Below are experts of layer 12 (counted from 0) of a mixture-of-experts language model. Rows are named gate (a neuron's input weights, with its number), up (a neuron's input weights, with its number), down (a neuron's output weights, with its number) and show model dimensions 0-159. Each number is 128 + 32 x the weight over its row's rms, rounded and kept within 0 to 255.
Before each expert's rows: "comes after" lists some tokens at least twice as common just before its tokens as in all text; "raises" lists some tokens whose logits its average output raises strongly, later layers aside. This comes from a sample of Wikipedia text that the model never trained on. Tokens count by the router's weight.

# expert 10
comes after: " was", " |", "|", " is", " were", " be"
raises: " in", " on", " at", "\n", ".", " for"
gate0 [133 119 148 158 155 121 145  81 137 123 169 127 114 128 143 131 129 148 130 103 168  89  75 131 115 187 105 106 119 122 152  78 102 176 135 148 108 124 102 139 116 125  90  94 123 160  81 108 188  81 123 129  76 147 170 151 164 111  86 107 160 102 120 168 140 156  78 105 119 165 119 101 118 169 111 103 166 103 162 109 104 126 146 172 130 149 169 147 120  74  78 181 149 125 108 218 141 145 122 189 136 102 148 159 105 142 175 159 135 106 164 178 198 178 149 167 137 117  80 169  45 159 149  78 196 141 119 188 112 137 194  60  98 151 178 123 162 121 111 146 142 131 129 136  82 159 131  76  93 173 112 120 140 131 106  89 107 105  93  97]
up0 [135 151 137 145 104 111  77 137  52  86 116 166  79 163  56  42 139  90 148 152 103 153  97 107 143 141 136 110 129  99 180 137 169 188  91  79 155 161 154 151  72 146 147 163 104 148 124 149 115 136 155  81 126 109 128 112 124 150 133 195 120 119 106 107 198 151 160 182 109 134 141 131  93 111 166 167 102 123 129 105  79 145 172  95 135  75 195 144 158 105 115 166 121 120 146 129 111 129 177 156  97 151 153 117 107 125 155  61 122 103 151 106 122 141 113 202 160 153  86 104 205 155 108 122  78 123 110 162  84 160 128 102 173 153 125 153 123  76  89 161 161 160 117 109 153 186 128 165  99 130 154 146 183 150  92 124 121 126 184 151]
down0 [ 72 181 160 136 174 131 142 105 129 120 160  88 127 176 125 129 120 148 122 158 149 129  78 153 130 142 188 103 101 138 101 148 172 152 140 181 107 114  98 123 127  95 126 109 161 135 209 100 112 156 117 158 169  87 147 109 108 187 163 147 143 118 142 132 112 113 103 156 127 155  69 154  41 142 129 134  98 107 228 114 115 138 103 127 119  88 106 147 107 126 148 141  90 116 111 160  68 156 163 147 114 125 192 164 110 132  71 110 117 170 147 119 108  57 118 149 178 140 185 113 161 152 116 121 168  37 129 116 157 106 177 152 112 155  95 101 119 113 153 140 123 102 150 127 105 114 117  83  87 135 131 148 161 129 109 123 219 151 166  88]

# expert 33
comes after: " |", "|", "\n", "-", " ", ";"
raises: " (", " ", "\n", " |", " and", " in"
gate0 [183  87  81 127  32 112 164 133 106 127 134 115  59 169 119 102 124 138 163 103 115 109 164  92 150 141  82 111 125 131 137 181 134 129 147 150 135 110 146 159 199  98 110 108  66 140 114 106 118 167 125 128 151 129  99 118 173 142 115 119 114 149 134  66 136 184 129  82 129 131 135  90 242 161 147 154 132 196  87  62 132 144 187 111  93  88 108 103  59 160 120 160 136 110 161 137 130  81 191 133 152 171  82  83 101 121 136  65  95 104 113  90 128 104 191 141  87 160 146 194 182  76 117 148 132 137 126 180 160 147 123  82  73 165  96  72 122 165 170 127 124 174 136 154 168 173 157 136 149 134 116 160 148 135 131 137 157  71 108  92]
up0 [120  95  81 126 145 110 121  99 132 127 119 177 114 141 111  88  91 123 174  77 106 114 111 102  89 107 155 175 163 156  90  96 168 123 162 119 110  82 107 128 103 121 129  69 173 135  85 189 148 206  75 128 161  88  37  92 116 110  94 113 158 123 112 100  69 143 119  81 113  66 178 116 148 172 185  33 133 116 131 109 137 141 123 125  84 132 182 126  96 143 101 111 108 145 112  77 134 100 142 109 125 141 100 104 111  95 172 121 104 101 118 165 100 163 165  92 113 138  96 183  80 106 120 130 106 150 116 133  88 128 159 114 105 205 161  88 104 166 112 185 131 159 126 133  94 134 103  55 165 120 174 113 134 145  80 162 171 167 153  59]
down0 [ 87 135 110 138  83 160  96 117 158  90  82 108 112 163 113 175  71  80 116 126 146 115 121 149 180 131 169 113 129 108  89 117 138 142 139  95  29 144 151  93 104 124 172 121 121 121 115 162 174 139 180 161 231  48 143 201 129 183 112 154  85  85  93 107 137 160 119 140 133 159 198 102 155 170 126  87 116 143 145 123 144  91 174 172 145 158 129 133 131 106 125 127 173  97 112  92 124 109 212 114 161 125 135 124 150 139 186 146 163 129 167  90 175 165  97 145 160 117 164 174 173 106 132 143 150 110 140 144 134  94 123  98 150 130 109  88 151 175 109  89 111  76 184 108 163  49  48 121 168 137  80 180 140 118 119  82 115 113 141 150]

# expert 6
comes after: " |", ":", " 1", "°", " 3", " 2"
raises: ".", "-", " to", " and", "15", "30"
gate0 [111 130 129 167 155  74 143 140 135 159 114 186 104 142  87  68 134  83 245  96 130 118  82 163 131 117 139 144  97  73 129 150 154 170 129 155 142 102 186 147 123  89 128  48 144 112 111  95 104 132 146 147 169 126 107 100  98  93 146 129 118 103 126 136 151 165 110 137 158  82 192 114 105 188 114 122 115 148 122 116 185 128 114 107  93 114 154 129 147 128 152 113 189 135 106 122 152 192 179  59 151 152  82 108 139 144 178 174 145 151 136 168 109 172 115  93 171 139  85 139 136 137  65 138 133 125 151 159 162 145 177 116 103 121  50  61 162 127 154 124 123 103 118 123 146 124 150 177 117  77  65 155 145 142 132 135 168 164 177  91]
up0 [125 129 151 114 136 130 186  85 115 122 186 151 129 134 110  81  94 121 193 128 131 158 111 123 144 152  99 130 110 134 122 116  80  96 110 145 124 127 133 156 123 162 128 100 129 127 156 121 123 152 130 132 161 212 172 150 145  95  84 132  98 198 102 117 104 128 116 105  88  76 189 168 119 127  91 152 118 157 151 101 122 124 125  99 122 111 110 124 124 120 129  96  54 146 142 124 170 122 177 129 113  81 132 135 163 123 126 104 149 130 111 143 164 164 148 169  64  96 108 180 131 197 121 128 157 136  97 137  83 192  99 152 150  87 105 142 135 180 115 128 129 168 105 133 131  80 183 201 110 100 105  90  45 124 203 177 141 189 123  82]
down0 [134  93 116   6 154 130 160 139 139 104 144 114 142 117 111 174 161  94 103 130 151 126  75  87 192 133 119 101  85 137 144 108  74 157 136 152 168  98  77 108 148 190 126 118 129  68 106 163 120  82 122 129 189 127  75 154  87 152 177  91 117  98 110 139 148 170  89 105 151 176 172 113  94 150 108 176 172  74 144 148 107 161 106  93  99 122 121 112 147 107 131  72 153 173 136 168 145 107 123 100  90 100 134 101 129 188  69 155 168 123 114  84 153 138 132 133  55 143 165 118 149 110 158 135 103 122 138 143 100 165 134 124 105 130 161 159 122 157 157 176 164 140 133  88 134 197 149  78 168 148 118 138 126 176 128 165 122 152  74 160]

# expert 35
comes after: "\n", " |", ".", ")", "==", " ="
raises: "-", "----", "|", "\n", "Or", "The"
gate0 [121 122 100 149 164  86 184 125 125 150 164  91 148 191 134 111  98 160 115 136 117  36 153 167 116  90 176 132  79 126 168 148 191 116 130 111 160  62 117  79 185 101 111 101  61 142 125 109  65 131 161 133 128 162  80 126 121 147 144 134 123 159  83 120 157 160  74 113  82 171 121  75  91  90 180 103 117 185 133 188 132  70 141 112  96 142 102  77 135 178 139 207 171 170 169 112 144 137 125 167 132 172  72 120 126 122  98 143 160 105 177 138 156 151 120 124 231 151 151 130 124 110 113 132 137 114 163 109  98 126 107  70  80 106 141 107  51 134  86 112  98 113 141 127  92 118 105 100 146  92  97 182 158 111 103 131 117 178  98 163]
up0 [152 105 178 134 158 103 128 157 157 100 143 145 178 140  76 101 135 149 148 114 134  66  92 163 154  79 125 160 139 175 106 113 133 105 129  98 148 102  29 142 159  88  76  79 121 176 135  90 135 165 123 116  92 145 119 100 112 131 106 150  95 122 149 141 163 174  82 128 163 121 109  85 130 107 160 134 140 124  88 201 137 101  95 119 127 133 122 141 126 137  92 130 137 199 145 139 142 152 140 147 215 118 121 124 174 123 140 167 129 117 142 122 178  54 145  90 132  98 158 126 127 116 136 107 130 108 141 170 114  50  53 162  85 152 130 124  97 106 116 110 154 101 132 121 115  95  87 151 134 158 112 161 131 128 169 132  84 124 162  80]
down0 [ 95 179 117 124 161 130 106 120 121 128 197  91  96 155 174 141 114 101 104 142 106 143 124  85 119 108 139 157 137 135 145 141 165 145 118 124 105 109  74 120 100 197 145 132 206 136 104 137  97 126 126 109 147 127 125 137 115 117  88  66  74 120 125 134 144 161 136 146 103 164  40 247  99 102 135 129 178 146 179 116 103 179 149 186 139 129  96 146  74 109 138 144 106 111 137 147 156 160 137 208 109 115 162 120 140 134 178 100 154 127 148 129 165 190 159 123 121 106 109 151  89 108 188 155 140 124 135 164 128  80 107 110  74 160 121 126 104 106 164 120 124 134 144 140  94 210 166 105 182 126 106 112 120 172 114 149 121 207 126 140]

# expert 16
comes after: " |", ".", " ", ":", " (", "0"
raises: ".", "\n", ","
gate29 [ 84 160 153 150 113 126  93  99  56  79 107 168 117 106 106 130  96 101 142  70 139 136 164  75  93 120 112 134 191 157 126 148 139  90 148 132 133 118 122 123 130  75 166 122 147 139 133 153 100 119 142 122 119  76 152  99 107 196  73 124 145 212  82 142 139 130 121 173 108 116 183 144 104 105 112  97 116 148 112 123 143 110 116 153 139 128 159 148 160 134  73 132 112 133 106 124 142 190 166 107 143 105 135 121 112 113 134 101 130 152 107  99 118 112 137 139 102 111 155 149 102 133 111 117 196 140 100 149  94  99 113 147 159 138  75 130 128 142 182 127  91 113  85 138 108 141 107 146  78 143 157 155 127 162 143  72 216  96  71 170]
up29 [163  95 135 132 149 161 149 164 137 102 119 102 122 101 106 133 120 110 164 169 141 108 128 163 155 118 157  83  49  52 150 137  94 112  93 128 164 179 140  68 134 140 111 141  90  76 173  70 157 176 137 110 134 161 103 102  76  78 155 115 123 111 115 116  94 169 161 130 115 128  92 185 110 127 111 164 144 129 145 123 138 141  97 108  85 182  98 130  97 141 123 152 132 123 129 106 138  75  71 121 157 194 137 138 157 179 118 112 114 111 109 118 188 158  76  99 174 155 121 112 119 125 161 110  74 188 158  92 154 115 152 147 124  97 146 146 151  98 111  95 145 200 131  93 122 108 114 171 172 111 110  67 133 118 122 158 113 172 176 101]
down29 [124 140 131 102 158 154 179 109 113 138  95  78 139  98 136  97 120 148 152 150 167 136 193 132 162 169 146 155  98 117 107 113 136 121 135 124 154 132 158 163 116 132 123 144 173 180 106 179  92 150 164 151 112 110 191 149 170 200 122 150 107 112 130 183  95 128 124 147 118 155 151 104 157 111 139 130 148 108 135 174 112 127 155 110  96 113 160 176 140 153  41 110 148 110 167 163 151 159 138 159 123 127 113 132 133 133 138  79 132  82 139 158 156 138 119 108 132 144 167 137 133 136  78 129 166 115  89 125  94 133  74 158 149 106  61 183  96 145 108 137 121 163 131 177 101 134  78  80 118  84 108 158 101 149 138  98  98 166 155 155]